Below are experts of layer 9 (counted from 0) of a mixture-of-experts language model. Rows are named router (the router's row for the expert), gate (a neuron's input weights, with its number), up (a neuron's input weights, with its number), down (a neuron's output weights, with its number) and show model dimensions 0-127. Each number is 128 + 24 x the weight over its row's rms, rounded and kept within 0 to 255. Numbers have three digits each.
Before each expert's rows: "comes before" lists some tokens at least twice as common just after its tokens as in all text; "mostly gets" lists some tokens that are sent to it at least half of the time. This comes from a sample of Wikipedia text that the model never trained on. Tokens count by the router's weight.

# expert 14
comes before: " the", " to", " a", " as", " his", " years"
mostly gets: " one", " such", " some", " about", " three", " any"
router:164073149135105143111103137123105124162171127138155143099155145115106131113123115135140141137138093114100086094145127081172127129097123094143150113107143098141137123124117082148163115089151169122113121155110170171111107121165088149104146148141121123113130129135128179149127154130102107096106066116127158163098154116178114156169121131156153120082105149103116105111126132113112118137120
gate0:129114115084110133150132139122095144114099127148129103093122126150078104102123106141118151099141102148117182092131122139126143075118128143165110142137156151148143173104136155112146124111129110133143118141117162125104110075142154173128141139165134191135118153114122089167159089105139122173101095114117165078124103118147139134168171116117169130127140138113166159120134127131119138121112
up0:128151134104131114098158174175154087115109113161082145174122134122148110136130111116113138135104092131121122098116129121120111092096119079181144078107112114090122068136143157156121108150107101113130118096103111103135127087114155110170106158147150119115107168171136110127111089154107114131105112151147127114132175143157145153174131094122132073124154086132150105170145094098141147141109
down0:097148163145136116153134163090105125092057077144121148112105143122137147113126111095142110142120088118167079127116137145134122125140165113128117155136129172125096075145112146141177139141129099176120159094092105122126104114095149126151092110120133124098155148094092172136105124160113130136145163102140093121149142094108144167131106074139116116125115147138180111142140126164152115170138
gate1:151104121113117130149110086121129099101133108132123102131164133117097088095128098155117198165146179116117176130128140161144095129075114116130127163142124165120120090118141144147103150097131107089092161121108134142158126132132108142097124187116121134128175115108075153140175133184122127104130146111138178117132112159105148155089112093151097116153102130125139128142154121096181122144153
up1:082157130164133151148124135126117134095150108099166054148138127133130115117118121098127120123122123157129128140100142102119086124126104141163151110122157173099165154120146161166147109139127139108134117129183099125139132119114135130084160103149137140124118089155137186159109121115138159117123107124150116123170123096113141113170180141131113136138143121154151124159142134173168128106140
down1:127168110107143104157141144169140154125134128137144147136162124123133140113107102107132139154138084109101098118143135140116107134134116130081145125124156140108149150131146145142094146151176112124116113081167149158136105138092101147147167119112162130146152097078101141130096128110146117113103127095094130171136111139148096139113142047068135123151113122122123119163124121144097123093151

# expert 16
comes before: ",", " (", "\n", "'s", "i", "a"
mostly gets: "ford", "ville", "ington", "burg", " Henry", "ara"
router:119144132185116088133117125170093177146154096142150139127182152101103139159127123144145157144126141111138121108127130103146149117111092100216107116124126133159143085156104116181151094138139151132103106134104136131107090143101112116081127136151146170140164162167117156156139149166093110135134109104116141129098141107127093134136133137160111157126101141134115112107131131150128137132164
gate0:114136146151098157175076125151140123129134144165107122128105119128127118105141085148135156128128186108100161088104146173112059110120116172107138159090129105150122132112103135162137166149138166140110144103124141109084090158100139148157149134130142132113112086131089144132152186156123172121102159126105129160143132147126127125122105178054118172121134111078146135091104139111107148128126
up0:081137103090099082135123118161141118187154106098078167181146131104096134138099121125143147179153138149135126088110125109135156145101151127163100114173117140097164075113147158121171119146103134048092140114099148125158122123093117134133148117140124150111139151156118119102077122158132131104126141147122088116064141112114143132122129121139169150109152130115130133127135143149098137125120
down0:125104128144061097107146115101114097139108138180114144144118130093122166133133113149134098107130135132141117101174143116160130163166139126092102107141109132102099147114089139135125158134110105079113120093131144112118116100141139143151106089147151115091117144180127140139144097133132086120147179108117128111157143154100091115126156120084139117102167154104170120143118137109088160101150
gate1:103166123110086163152109112128088120149098124137114150172148116140097098186129155151133163105091148136117111146118121162090100133123149079124148104098138164190127134144102141140135118125110114127120165158146181127112104136101137129129156112135136184124126113122109115083168129139095142149150114130132189189157117122115129156096170066157104100114134119113120154142164130084124134123121
up1:111128103149130156070171135116133142136143153163093146135117141124093129152123143145131139114151147131103131124155159153136137087135157097173172151141116155130154142114121107047116152150143122099101153101117170123150125127165105086136128107153114200191145152130122085090131160125172112107185131106120154102124072159128094150096114135130115140151127178123143132119088142130152129116136
down1:139079183136138129137125073169167142151117088113163124127112153142128110096142127124152124084121150107122153112132132161118069094128119164128080139151135127175126169135115127104146147136148145166091109093111135156124145163126146119136116139114150097095130116114153140116131152141118105099110152157141106126106089124116143129150131141173112133151112152112119108095109143083119150154117

# expert 5
comes before: " the", " a", " and", " he", " which", " his"
mostly gets: "),", " by", " with", " for", " as", " until"
router:136089167161127139148136121166135137090144110137165180118160130114116133167191118126144167129111123115094172103139192099138150118122100089125151102078136123159147126149105115144142125105107148144109116154123131150117098173163121154142119152137178100114132135142148154181123158134093126127083136114110121155109133102124099130132126147133159164099130136094111116134150132114094090148162
gate0:132086153132144156079117131117122142094138170155154101150152117147117142110117134099145141148120133106080147156143114149123133077116137096145103131097108091126112088108119117175166114157110154097096099152106104135135135083161161180143090073159158126111118138169134135139193084081148126118137117122142152137145059118135133147126124131121140116124084159129108107140127074136141123120146
up0:156145149169144110144114153130111093121109135120150152103125099123173184126138088140092136129078106160160144091117180140124124110168138149153134162143154143116129125115132109135112130133116145147143161145150111138145144139099099120164147139096136111099127133123153150098130186139075118144112092099192122089101129133170109158146148130175119124121111102153115085128171142155120132135118
down0:113137115117136094097133124131174123111138093176127130155148199138140125149123114132135107125103111104139110125119132100150163098169153153160115165102128111127123167121120123146117119147101127135127098076141128083122154116121127121147152170135094108092138129093134132142083120103117122152145132119125142142078133123140154171132091138117103101136133153137158134110147156125133115126151
gate1:107120117175166121188169085126160121142120141113159186157149168113112091156098122095114178126131152080120138141112119167129130105122130100161138132112110120115154130142093113145130100113124121148133138103080100146100158158105138110096142138145082129140190147146127114140107115124120131082122137137100164137128094118155123124104147157141156139133126125136134180104112142087144133113147
up1:178132076147119123074141110141137120101122154054129152137158059157132130116126119094136146125171118095156122118149113156107145114132133099142109101152127116112133121106139105165116111138157122181101116110127094117115100093171128159131156150106115143096097157103117124168158102121155161159158153127109135151133132131140152123108129138120092161147113145127146113103157126171109117163121
down1:211156109133120169115134095165119122139120095139131127134162108118170110109157123102114164120171155112163120122151087129067100132104135118143117144153129081136144094147145088144148141137143111143129133106126149110149117108149135129110169162157096110130147108161124104157116094138164133170145149144148140171134115159149120115091128122150147128136101106130122102133174135123097151132139

# expert 11
comes before: "-", "|", "==", "===", "The", ":"
mostly gets: "\n", " |\n", ")\n", ".\n\n", "==\n", " |\n\n"
router:135085158170086100092089112156109130096152098186126149097143171115125090144158139100151133118147103127118135087126129052105148101126135131140156130073145099138157145156142128154131111117128136114123102135103150115146112166138093118123155128124115126119134130137118132130129157159074080155111098096140115137108121127138108155144136176137118129107109143125121117122136142146123091117132
gate0:116125100154123090075091088129119154117150096121142123105101088140148119131077149147132118166110136109114137140120088162157143112164099096121088109146159125129132142180147106137123132111139159148124096094096114148129180159102122128110129118137143169155099128111142150130139128121115114124084174123193145163076140118143104139150112137137102145140118137102120097133112151134175143139202
up0:115136129099101064193106140120121139114187132136101115181151121149130110139112133139142135103138084119119164135129126101128136151129107107103188123123121133143134152088168109153150125171115130102167127129146118072123145116140141126140137147121138108124119107203132126107115148147144119102096127124142099122101167090081151121120138152147116154114121101136166111168124120111131154093098
down0:120120137131146084108162123114082090118093148098133097131100109150079159109099113118154105133126135112163146096152178095128093174109117104100156104122109141132104150168160141129136129148123141125129132143120133147111132185087139135162118127096186122100097114109102121130126149089119096166129131052117159134122121129117116137108133121121163129138130115086143122120104122124087162130152
gate1:115134080114143119109106125141087118125171132099154135113132137124129087139120174130085177134129112117138094165128128161147124095158116144125123088091112149142120089110172107139146114154092134109127111120057120093198131151136111136177167139097136123166095122106130133103131114145125114123109132100121110087092120133112117138110113187141177143110137135129126117096153166139097129129113
up1:162072131155138145072121126121134101160124134145146191176130117141161142133130107140117135136143106138126119121137133094137137159143155136147122106129113114097150083143126123104126114137121089122128121159122118127133130108120179170142100121128132131084173092129087123127125100151137088120128147125136117138151164118155079098154093123166113085129108166093133075128168131110131126108109
down1:067103091105109113136078152125138132141151111126099126081161097119130189122110112173116136171087095091069104142089097129150112162131137114094135128099120117129139123102129166121129095139091133138139116109111131138108123179107087154163158156102120147096151098132119139130097137129127118148084141135140118127125161165137160111138097141140072132147133126141138159115118121137156150112079

# expert 10
comes before: ",", "–", " |", ".", "0", "%"
mostly gets: "20", "19", "18", "08", "07", "21"
router:144115213166145138089118128143108152142128083148147158110197151116133135136130094151133184139136101106119130125158148123143185116105107113167151121115137115119131110140106120136154106102075168126131107135144125127143125138145088118099157134136151119130149151153165136141109176134126111126086105109103131132111162096148108141153101158125109161094120136133109092126152152108106090116145
gate0:138181145160106137099143127150093130150166106100113142137168102106120126173094165121157155141105130123156134177110155116121063146092155107157145113140094165117138123136157104144142130139120090105078160117165077100131144091118113107147105186111146109124136180131090117138084134161148131107129120117095146118107129139118121099122108147132126116127151096113140157123089130141086125129109
up0:112137120099136102069125194150105163161109099132141127165111139115143169118110109116134139150094088113170141121141092130106106148151062129120138101134104152086093155144091143091137146163090168144140165166076127105139122139129105123155122167146146116174127123155110144159109121122122195156104171126156129132151112108117169132090115125108110137076111134157135133111149157129122116155149
down0:157150123134169133096127094109139139167147151109158130147114100118121160119089149151108146158172099102104140140132148160093133133123153117081158142117115150124081167149115135118156107127110168128105105090156140122165122129111151143157177145097134129126115113122119118126102094105131114095121168131108112115160155142172163114122114129145112129122115137144117142178146152160128158123144
gate1:153080178137134126141106125113115115149113129087154137119162110075120122161158153081104100139128134154136126116166121127133117099152128135107113148116147155172103162093106118126121078137111138097113173143078150144132149108155111110120130139131106135181180134088150131128093087139104130086109183135106114105118160095136149148118145163084109111105115095155135100105078135089132151091159
up1:186111149091113136072145130111117093115159059135151136125105123128195107142131113119125167119132176098137123138093153122137157123111109164134088074115089080113126146132175182130149137139086144111072145126131099138130127162107124172086123129112157128133141104103126102107115153113104120101120110124135117159130126116109136096136129132150129111108181137129145110112095161140101164114141
down1:094128118132129115131121157115145077145073111132096140108179133149107132179127100134137117134117126123166112117147129113107139103116160122105127075137148131136116143138096174170098151169159127080170147178101146149124098148102127124134110131144113118097123125163147096098125131111109115130155127119185106122121127126177141132168185124102114089140101115127147146142143125125173137122173

# expert 4
comes before: " |", "–", ".", " the", " |\n", ";"
mostly gets: " in", "In", " In", " Apps", " %", "On"
router:127063192163135110138103136140125137100141116182155152130123167116130129149123128130155162133103080135102106131159140114154202106109144094184171162090143091103134091132092110149170084035143148146132109109135136152134097183116116096107137126151181114127151117168137145168138140138120128132114112128149146158128128070115131143093121149172133147098112160108105093129129137125128116171134
gate0:128147118123128116168113078077121153111118161117134129119115145147125100127197117123097097108091127134098159100163174101116129112109137110134118141118090150165117135095149123107128107149115171108126122118093150169112113130135105061109075130130154132132116125129094123139118121143084130158123081142154128108131106086118127114179129165139101142109116120112131116120087158129111143125144
up0:102100121128129151142116094130140106155127139105172111140156105165119121111129127165130096144138140144149140186131117103091158098095147158136131086138162070183167195112147141082155144144130119135090118167123179145155142112112092116134097100143104116115121100119137146182120137115117148143124151140128101087136116143115124113115152114101125155130158118172169132169138123126153142119141
down0:134086118109114148158150154141137165140088138132116155121127169135118113094128129063098110117098122118092124136127114139143137107113107096113164153107098158103161148085170121148126124161188120101146107102132119088114104108161136128138102107122146136085138150111130106076151117128154138110154139124136114137071153110089115120088116125080112097111123128087176113128137127137126095153144
gate1:167129108114087163123131129119162135082142137180134143152146160134091084178139153123141109150144128123144150162105128097105099113117141130130107170136139135111137133128115103126122137112132127168143081086104135116135120137147151099091142144151130122090096099113147131165082141173138120138157154145137121133148127132164197145158131127166124170129139106117117155064144145136123097167151
up1:141129139118147125128113105130115094147137135123106124103125135152099144061162118115133127147148144094114159101148109135108141117144106132142103141106122093188118128120139102128098103144146108147129143164113122099120148120146145143124122094120138121147134115090143139125143093149108118131073141149167099141142096174112168138139098155113141101149093137122135176125138165104118102139165
down1:115122138124138134164136154164162109110203156095162085106122141128124129146080117141116114090148175112126115127109120151187130117130125150113085140186155126125109122141151118104126152152132094132163109099129159145107140113168142127125145127082158124101152131117175139116137151123107168127113101138087141071075087094117121132102117111140188110125110087145151111178133097123148123111127

# expert 7
comes before: " |", ",", " (", "\n", ";", " in"
mostly gets: " League", " Cup", " Championships", " Award", " Championship", " Army"
router:136124164150135121087108157134118153098130132161143156080147153122125154143123110126183166154144099096119131081145147109129144128111107091160183123133128142153142135154102100147154094127101120115137096135139118115116097153147105124102157134140140084113123172138119125161146159158171128137115112118108122138120171123155142140111133137151152131115118163126096119109151140129130081134180
gate0:096124152134127139133164147122120143101167131095161140106145100087104163103141100125143096128170119151111131130100097113134164138127149089119162143149117100138136109128094123147143146113159143102098108123135091104117107078103134170092125132164116136098115159123104091134127146145130129150136102137108165139181155100133135114095140157155157151109112110117108120123168150129158093122183
up0:095180176118110138091141096095132121154115117105141176107093137142096124088140086123165109173173134176158118099116126109132160118112153104165106092137123151153125115132137104150131165126174176135082143138138140120119117132124136112115096113141115095134139149134150084161149124139154097120123145149085138096162105102108135120127124125156091113158134154140144140180127112170158149113144
down0:102161138123129185129183151077149158132084093095117134114134129142117045131122149150109151148131145126112155130145124143135138106169137084113118133101136143104125123115122142125132161147156146116118157143143109130077164123122157139109098115128183117108114125135141147104124161162162111163139124114152111103151136101130114114183151117130141156103086130121106107200157115092149118139157
gate1:136141153194101081129111107154133092135137144112127081127107132104111122139139114193137125120193092135114123144120122152085107115104102102122095110127088136098159145170141147084130144169139104145141105133147142128098095135156114157105124100123122154108167189128097141147156129142087119141103174123084120098106125115147132132086124153142152095127115114141126183105136118144089145145138
up1:128107175111115141136121091089123136127128173076125155108135156101172115112164142124126137159143141096147124109124142141136113118143117150087113108123155105103128113126159102141111097088120103162143141141133103162135161141110143140159112149075111117123136140123158140138114130113116133095172166104134118125139091108089077146182132151126122134125123135083123094134110149082103147141140
down1:139121107117158103105129134103090137112099146105121128141134051087149158113144131149127114160137139135151120123122091107161119102071137164151112105119129133097095106117099158162144141147091104129089110116154159177129149162098136133114137152160112100131125113109122174111136165120175100131144140121107140091187117148108142098121101167178127114114138098116118106137116095129134123119142

# expert 2
comes before: " ", " |", " |\n", " -", "%", " The"
mostly gets: "]", "?", "\\", "    ", "\":", "!"
router:138060183129140140107112115190138169126161116154147121108137124106100131145134121138148132118140098087120094078123149115146169116123138081152140126090171134164156144133122123104128121109148127098111102140152151142112148139138094108125139145143154096120119110149118168149118136127121077136110076090110131155137144104143118150119112126117103160134134127120140094153138154134066134149147
gate0:138135094187105138149116142142133144098139132151123117090120155131095104139131103087089116127106130157105133105099126108107117111135165094160194128119100170121154125089132108137136107073110129114093102132121162091117156093128144136095145109137126127117155114097113143132133144100127095128093129131135145127133141128197135101116089126139141133146112112166085175132152109136169115104103
up0:156123110133107124126106133128122122130128130148128157134120122138118118113129143081130120146099136133161149122097178136136127142116168116123149152156132108107121123120124147123118100118122136167170148131114094118158157132156149127150164113167163095148173153129130137152166139119108136100157148128145121113119090156185160168127109112154159182191127165130112064113106144121139143094114
down0:130166133132170117145151142122096124127111108125072134099145138129151089137190114101126125125118178143073096109111136136146162131158143154148118104162143119081093135134140138137151131104132149138111118136136098134132112060144166124128149116169107121113153170178107194121131146105152145133148125121147125132140133153069143126124098100131141119166149164140123073121147139096113119092097
gate1:133062090152070138111065143127116128092143119131157119100137124105129112134121093120144152146128093141131193123137117145127134123132114147148125182162143144110155133121121106113181139143133181120134097094132133122118129088175153152111141153109149132092152120111144147160172157146092119145137125142136142121157123113133087117117092133119136145160123114120096141105122167098154117096142
up1:127125119137139133142113097126178109134152136133137116165087124123110134115146135128144118117168075145167159120168125113170103173131139149148149120141127101127149158131107122143175142147119125128157140115127167152089157156104156111184124132093143108106144104145121154092144119149137083087077153110126111144148119138148153117079165132137133089128125088090109110158105126130143082137127
down1:106109113129112151125105178173142129141124096131121063134146103118147143120135109160175128154092133138125129158143127104144115156186140141131160173150106083128156178130121100101149102162121099117146104128159116118135169141126121153152098092127123106133131127102104132144111150116139105116141188098126120115131115113097124155093170120115148124132127137142135095121146117140149143117079

# expert 13
comes before: "20", "19", "1", "2", "18", "3"
mostly gets: " was", " were", " had", " is", " ", " are"
router:131130124153133111116092135147093166128148108190143136090142155121145088138152131151136173147128121114075116066108079116132152143129127124158164076071122151142172089152076107128130100135100165131106125166142128133096150143124117126102138157163148104144140140128134160120143132107099121133069125090128142139118188112119106114140131114092142149138107178117139132131121177115092105092146
gate0:143135113140153144148158145129080160121138150129077141139124084120120158102145113115161160116118152102122112120173148127106108146164104120145100135082122096122149089105118110119123136135108107111118128130120119145145122102177133120107113141121083134107129087134155153089102130120141132113127092161149079113140161124118099141132126132117147135164182100163123096095125107096125096113132
up0:146112123127103169157129145125097115113133146087088165105105135157157145145126146101163159147129147131142140147149116125092154124102135107166138125113126115133188154126099105096112166113128093167128148154142100141172152114137137129151165161081122136130132121107130160161137115130130098142093109102170101111108077116103109117116144133151156157135127118148123104112143097078131137116132
down0:158119125121070160161124115121098147120138095122156151123094081105092110108127123128094150158134139120134087122118172099120140128156116156151142149131135126133153081098138128139132094122154147119144123132142110125123079080117174153131114102128111143141117106121145150099091130123155115171166117121112124126086137103127141118133134149132100094154134167121118136121127126109135117091129
gate1:088099105133120187110106153119156155105104176141098151125156077134135122149155149104086152151128129124121149104156127101116123144130114097121148138126145109145160133135120154112147184118105137169133139088124112165142154141122103114091120112113121162125161089119099144147113145097140120143113118157104172158133089134188093148121152129113154105107124127123141155102174109097157121157123
up1:143166096168140095151158140102103130149160106108108119060113133123122147094090147148160143169120129111119150135144157169120135141094174142135165141115113086078118174158107130115127083134134122118092129120113122141138132121105159143172146083130130102139134167162152121116122145116140133138149114143163120077185162149140151120149113081152100128155091126121119157085136163156128140095135
down1:119135143129097120194157154128132131134172072143123119112122131095119124133115145118113134076126104143172107149145092130150133173144122144141152102158151131129118196120096143133133161111114125110134106133141133132102166138124141129163112131084089141115141090106102122100165166123094119113147152123126097149128126147138170152146116131158122173108125137126163131086130145171192113131123

# expert 21
comes before: " of", ",", " and", " in", ".", ":"
mostly gets: " team", " film", " city", " name", " station", " information"
router:155062144132103128103093121116122153106146101151151166111162147082129134122138140115167164138111098124111120084133137108132174108122141109145141138102182117143154102151121098122177104125123100098123097125123113154124074138133097159106115113164095084090135151144117162161140153125115119130141108116136138130143147114165135144090129183150090107138132162095144125101154117135116080131155
gate0:167131119150136152144145076123106121132136167135125132136156110065126128167147125128094140103122120132132152105095146135141131103123156161117117143131193140139126138117143127112113122127095164163102144148132133101147106152166151138064135082146149121076053128130115127109141147137083147144096107112104133131092183144119136135114112130144118178166143151146122108129129141106147165142150
up0:121150168132101145127141126138109143128151116111118084122119168158159087123105101106151110113093088156122117163111118155129131159125155132134127109109151141123121153144116147088144142165150073161152129125100152084071106106156139144068091144129117133103146167140135138121098117134116131100148126153104147135104171100120115154183075126097121105112132069149114133101119172132117088118128
down0:097136137108141098074123115114111109135139072169078142133117153158129155140095100092130109117137096084146142107124106144145178106124135117139153171129159121139118154149140147082072087174121108093121137103122116106167142158148094158114120127089147122136108114106144117096148088140117118129139133143119120137120132099137161133096143101100112142153130107103152090115122153165139143140122
gate1:128151137116145067136120177095123138115132163157154143132102144134093075143145131082129108114167098106153159113129125162107212129133061131146092124167120111150159094157140089128112141126114105112122096135137138131119098087133106125133140113123143175149150097101133133134125126108127124142123174121138170117109097136116191142080126153154123115122164127104123125127147096105092098147123
up1:163102104134120142113148105120122149157092112155106125144151118106163104107105114115132091154122116107171106156172106105161123121079111151100165131122099122112081122144152140152129126135112138115138104136140144147119114093139123116157168130148139135152117173129175112101098122161142173176097093152151106119141145096145170096154114112098112119132083132133130148167151095155155099138103
down1:153165099111152137128099119162067105084138067157106084114118125123085127160117079148160130134118089111107127131142109115175148110129105116119165104083130134167111132118142135149072127123136062105112113125112120128157127124097121142113146150163130078091108148125126151108118111114128140125148105160101158162133153093074116133142152124116134146089108141182123147118122137114137134146132

# expert 12
comes before: " of", "ing", "ed", " to", ":", "ion"
mostly gets: " end", "act", " List", " Date", "See", "ort"
router:180089117127104146145118120145144127103157129132116107140156205128103090139128087098127116129137133114143108112121143100132121049129099126124116155090143126141160141149139115169117122116088142115126116127107159127056143140122146137091109153145141088146116144159130150174130128139126080148121124125106152122108159113100123173123134134127123140120117167111085133107115115147126081177115
gate0:085127120154128164107150113123119136165121106108153097156141133106123117131154108133114132109111096137132159130119136124142127148156109088139092144113150099132148143113129159135123129091108114163128116104123154093101135127119154138120129107094115152096177131128128140208129098125176148093079124132146121118091157133154142111133155122103132113120128180125114179144127105126116066070118
up0:139135136142113154144132073138154173155114129115126092115140104118146212111101141110134108107103133134125132094138150135097115131074126155128143131119117152108117128145110130123143097140129164132103119070162117097124094135109107134085091143148119174164107106095175156122093149107114133105133133125088164151126159125182141123168148174141091121141156127139144139109089104103171119160162
down0:122129117187104101113143063103140064100111094125150148144115110091152113162120141166138122131105147114129145116127082104136111115161147117096118168108135140118117142092104177097128128152093080108129147138092105141117131127153139150141113100132175093138181157103145097128116137131103122083159102105153183121104147148132144101149132154150074121167149132124127126127130141169159120120104
gate1:104116118146115151118097098124119121098108078170149119154126112153152148135109129105155127165125170100133105133174138088141156135166161116155133134166135107134172119143078096117119142113137122148168150130109079154143082115156119123115109126165154121086123157126169165116147156070182164116148160106138087131151097139140166134121150111122127102134133109163116104111149151113123086113147
up1:203159146097132135128175141090118138133124104145075103136113122121140107129169124119166142122124095127135147140074142135125105138108139106131133134151150157158137133139121153150130098113148084142163088115145134157096150131092156122107159132158095149108126089166110115120169123117085130115166139125113096186101084112151141128141083112099086105115151129153127124097101125121090100132145
down1:157123125140157082077138139101154149107148135108175100155125113111133102162084147144141124122131091076102098106108104105132115124126128116112090140116087145139131149122105178180132126114182128110118111120137112172156119115133153141116176115148156154149070161132154133144114077141151138141101126147099161141118136120118144109132093126127133091155134114117134149132170135075148072137140

# expert 18
comes before: " to", " by", " in", " the", " on", "ing"
mostly gets: " made", " used", " played", "ating", " released", "ed"
router:162118136136097099077112105173105150102155112142180101125132140114114129153144132086151163127146094125129078117169146120107141125120094109117158133088181122118113110140126140160119098123087148119103118121099104176112142156117130186140133133150129091088133138133088147120141177149082094134105130149133146134120144119123116147121123160165120111125119136154124130137135148122126138165161
gate0:084132155154094132138150125168146131137111151136158164135169118128117135143120134105118149122147111091140123119150115130100154143131131137109111141094097143132156179164135149149127138128137164071130141111103091193095128135092114170088157095120149130106115193133160191172110100161098132103127126111088120111134148120107144153124109131117100176106153112139100142069134076086116153144153
up0:148111137121116118142131106149106161137141125126124122172154152133124130153137126169189124113155105117124140148150100125115103070089127141164095158165123134117119153155079164113150174146159160127120163130136135175128109161144116127150159088111063118121172098116091145127135144115073161173104103161132133138128134119123142118144105141097074112102136119106171120158108131132131132123111
down0:096153118134169139133132132114119093117144084148154106142096162114086089083093133093104149128138120131112113127096113130141157118128153125121098138179128139117137080124118110066125132160150127110132179118115184137122121089091087149135120181133124143127184095103140095119128136080123145113134065141095134138157154118125156120137113130152126116128110154093121130132117153161104146162074
gate1:137134158098106114150132156111092138148117043121128134151099127125127138130148095094112103099141119098101095137157186154130145089090131137127148066141093099147173157135151123151140171094121118142098116114096162120144158123122178100173146150174102145131115132102121135118139149123111139121123124145162127090137131146097130168149128039114132121117145127123126098140122183158115111103110
up1:137140096158122183145139115163111148168153154157152127122150144136127134169094173178077110158134091132161098124092113149150117138141097084138089124138165171160090132128134110145148134108146126145103116099111122139100127088130134090131125125138132138140147165142116116087157123104133130130148133143122131116138181140113091139158157114156110084150129169160148155154126130133135131093118
down1:156127113116119134164094120123155125112110100114130137112171111109090148133140134119095134145142185135136085145164143138148106124095150132105103094131152128174141115187141114162145156108144126121153139168152107162159156104111159116191160139121117118090101106121139107148143138111116069117111113073093112135101162174155138128107147054139130132149107117132121140141121163133172152108084

# expert 15
comes before: " ", " —", " \"", " −", " —;", " +"
mostly gets: " |", "|", ":", " •", "===", "″N"
router:146073149150110122134131154154127172129161105172133102110155125134115118148145087113159122162136118107104136105138133071134134121129078119169141178094147088157143143117095109157151085095114141147109103133147135150149123184156126145149141139152162124125112129122111161175118166126121081128130109111095131143126162133088131144099113150106131147142139173148129094087117143112104131149156
gate0:132150154126112078149161118146124117147133153126112088134131131121106084130112159135184127081113135117108153130185146128155141145169105124134122172115145084123087117094116112137181081129104109153083149107108125110168124142118090146115113179099167112135152116137096153114131051115103148124119152097089118107146176079133096138164113153138144142148116110128159118110132156109117156100131
up0:154147116165151147122121210140128146084101123112147116111153087121165124149165104159104132165126149140112136113117102137135131131114110154152135136133127122132141150135085102138123131082146167123166127136141121143122138156086159143095139129096101162124133153124058134127080100091136127094114085141147102123118095125097132108105150137101173135122138141162159136126089093095136141107143
down0:103145130144138140115078158094103126126144152131137132087107133117159154158145123135092125134135113113166120143158121076157120084112102128123116126159136150089161136110126119174088095139071170125124117167098113112142096104139110138116196117172163127144148127144143113138120086133133088099177102150135136131100113116101157111113133136167130104099139126126127114095155146112094132136116
gate1:122095127086088113085101131148113149111110074119161104098142155133124083094124127092086104119125103138112145058136139132163133127110170145156157113099167130142151146117147116135127083109143159139101058139131146138129156129117088152167105093122115126142144098149137159146135153168120179135143161161105076104100134130156166137131124128143132155145094097139136154075161140128110128107164
up1:150129140104126136128147149131086155185131177135114101167113146101137105162125131102085163164094166130126133108110101139070123109156130118161155116146122143132149129100148111163145141094127137097125132151142154144148108106135137069149141138124123121120122082120122126139180165110152127131127141113158109131105114111115132149176138185102158123110140104125102096132158120141138095113132
down1:108145133112070123155122132145115129077126070116131135149138129105102143113150115120123156164134121160107104113157145149156156139089127147134170079156109144121112115099164113138147130146140118120090110112117116130158122090125123083163152125084138097110161174104167142172108097159095122142109081124124142160121139144138130144126120146130103076176151117132140113166175153147099149124122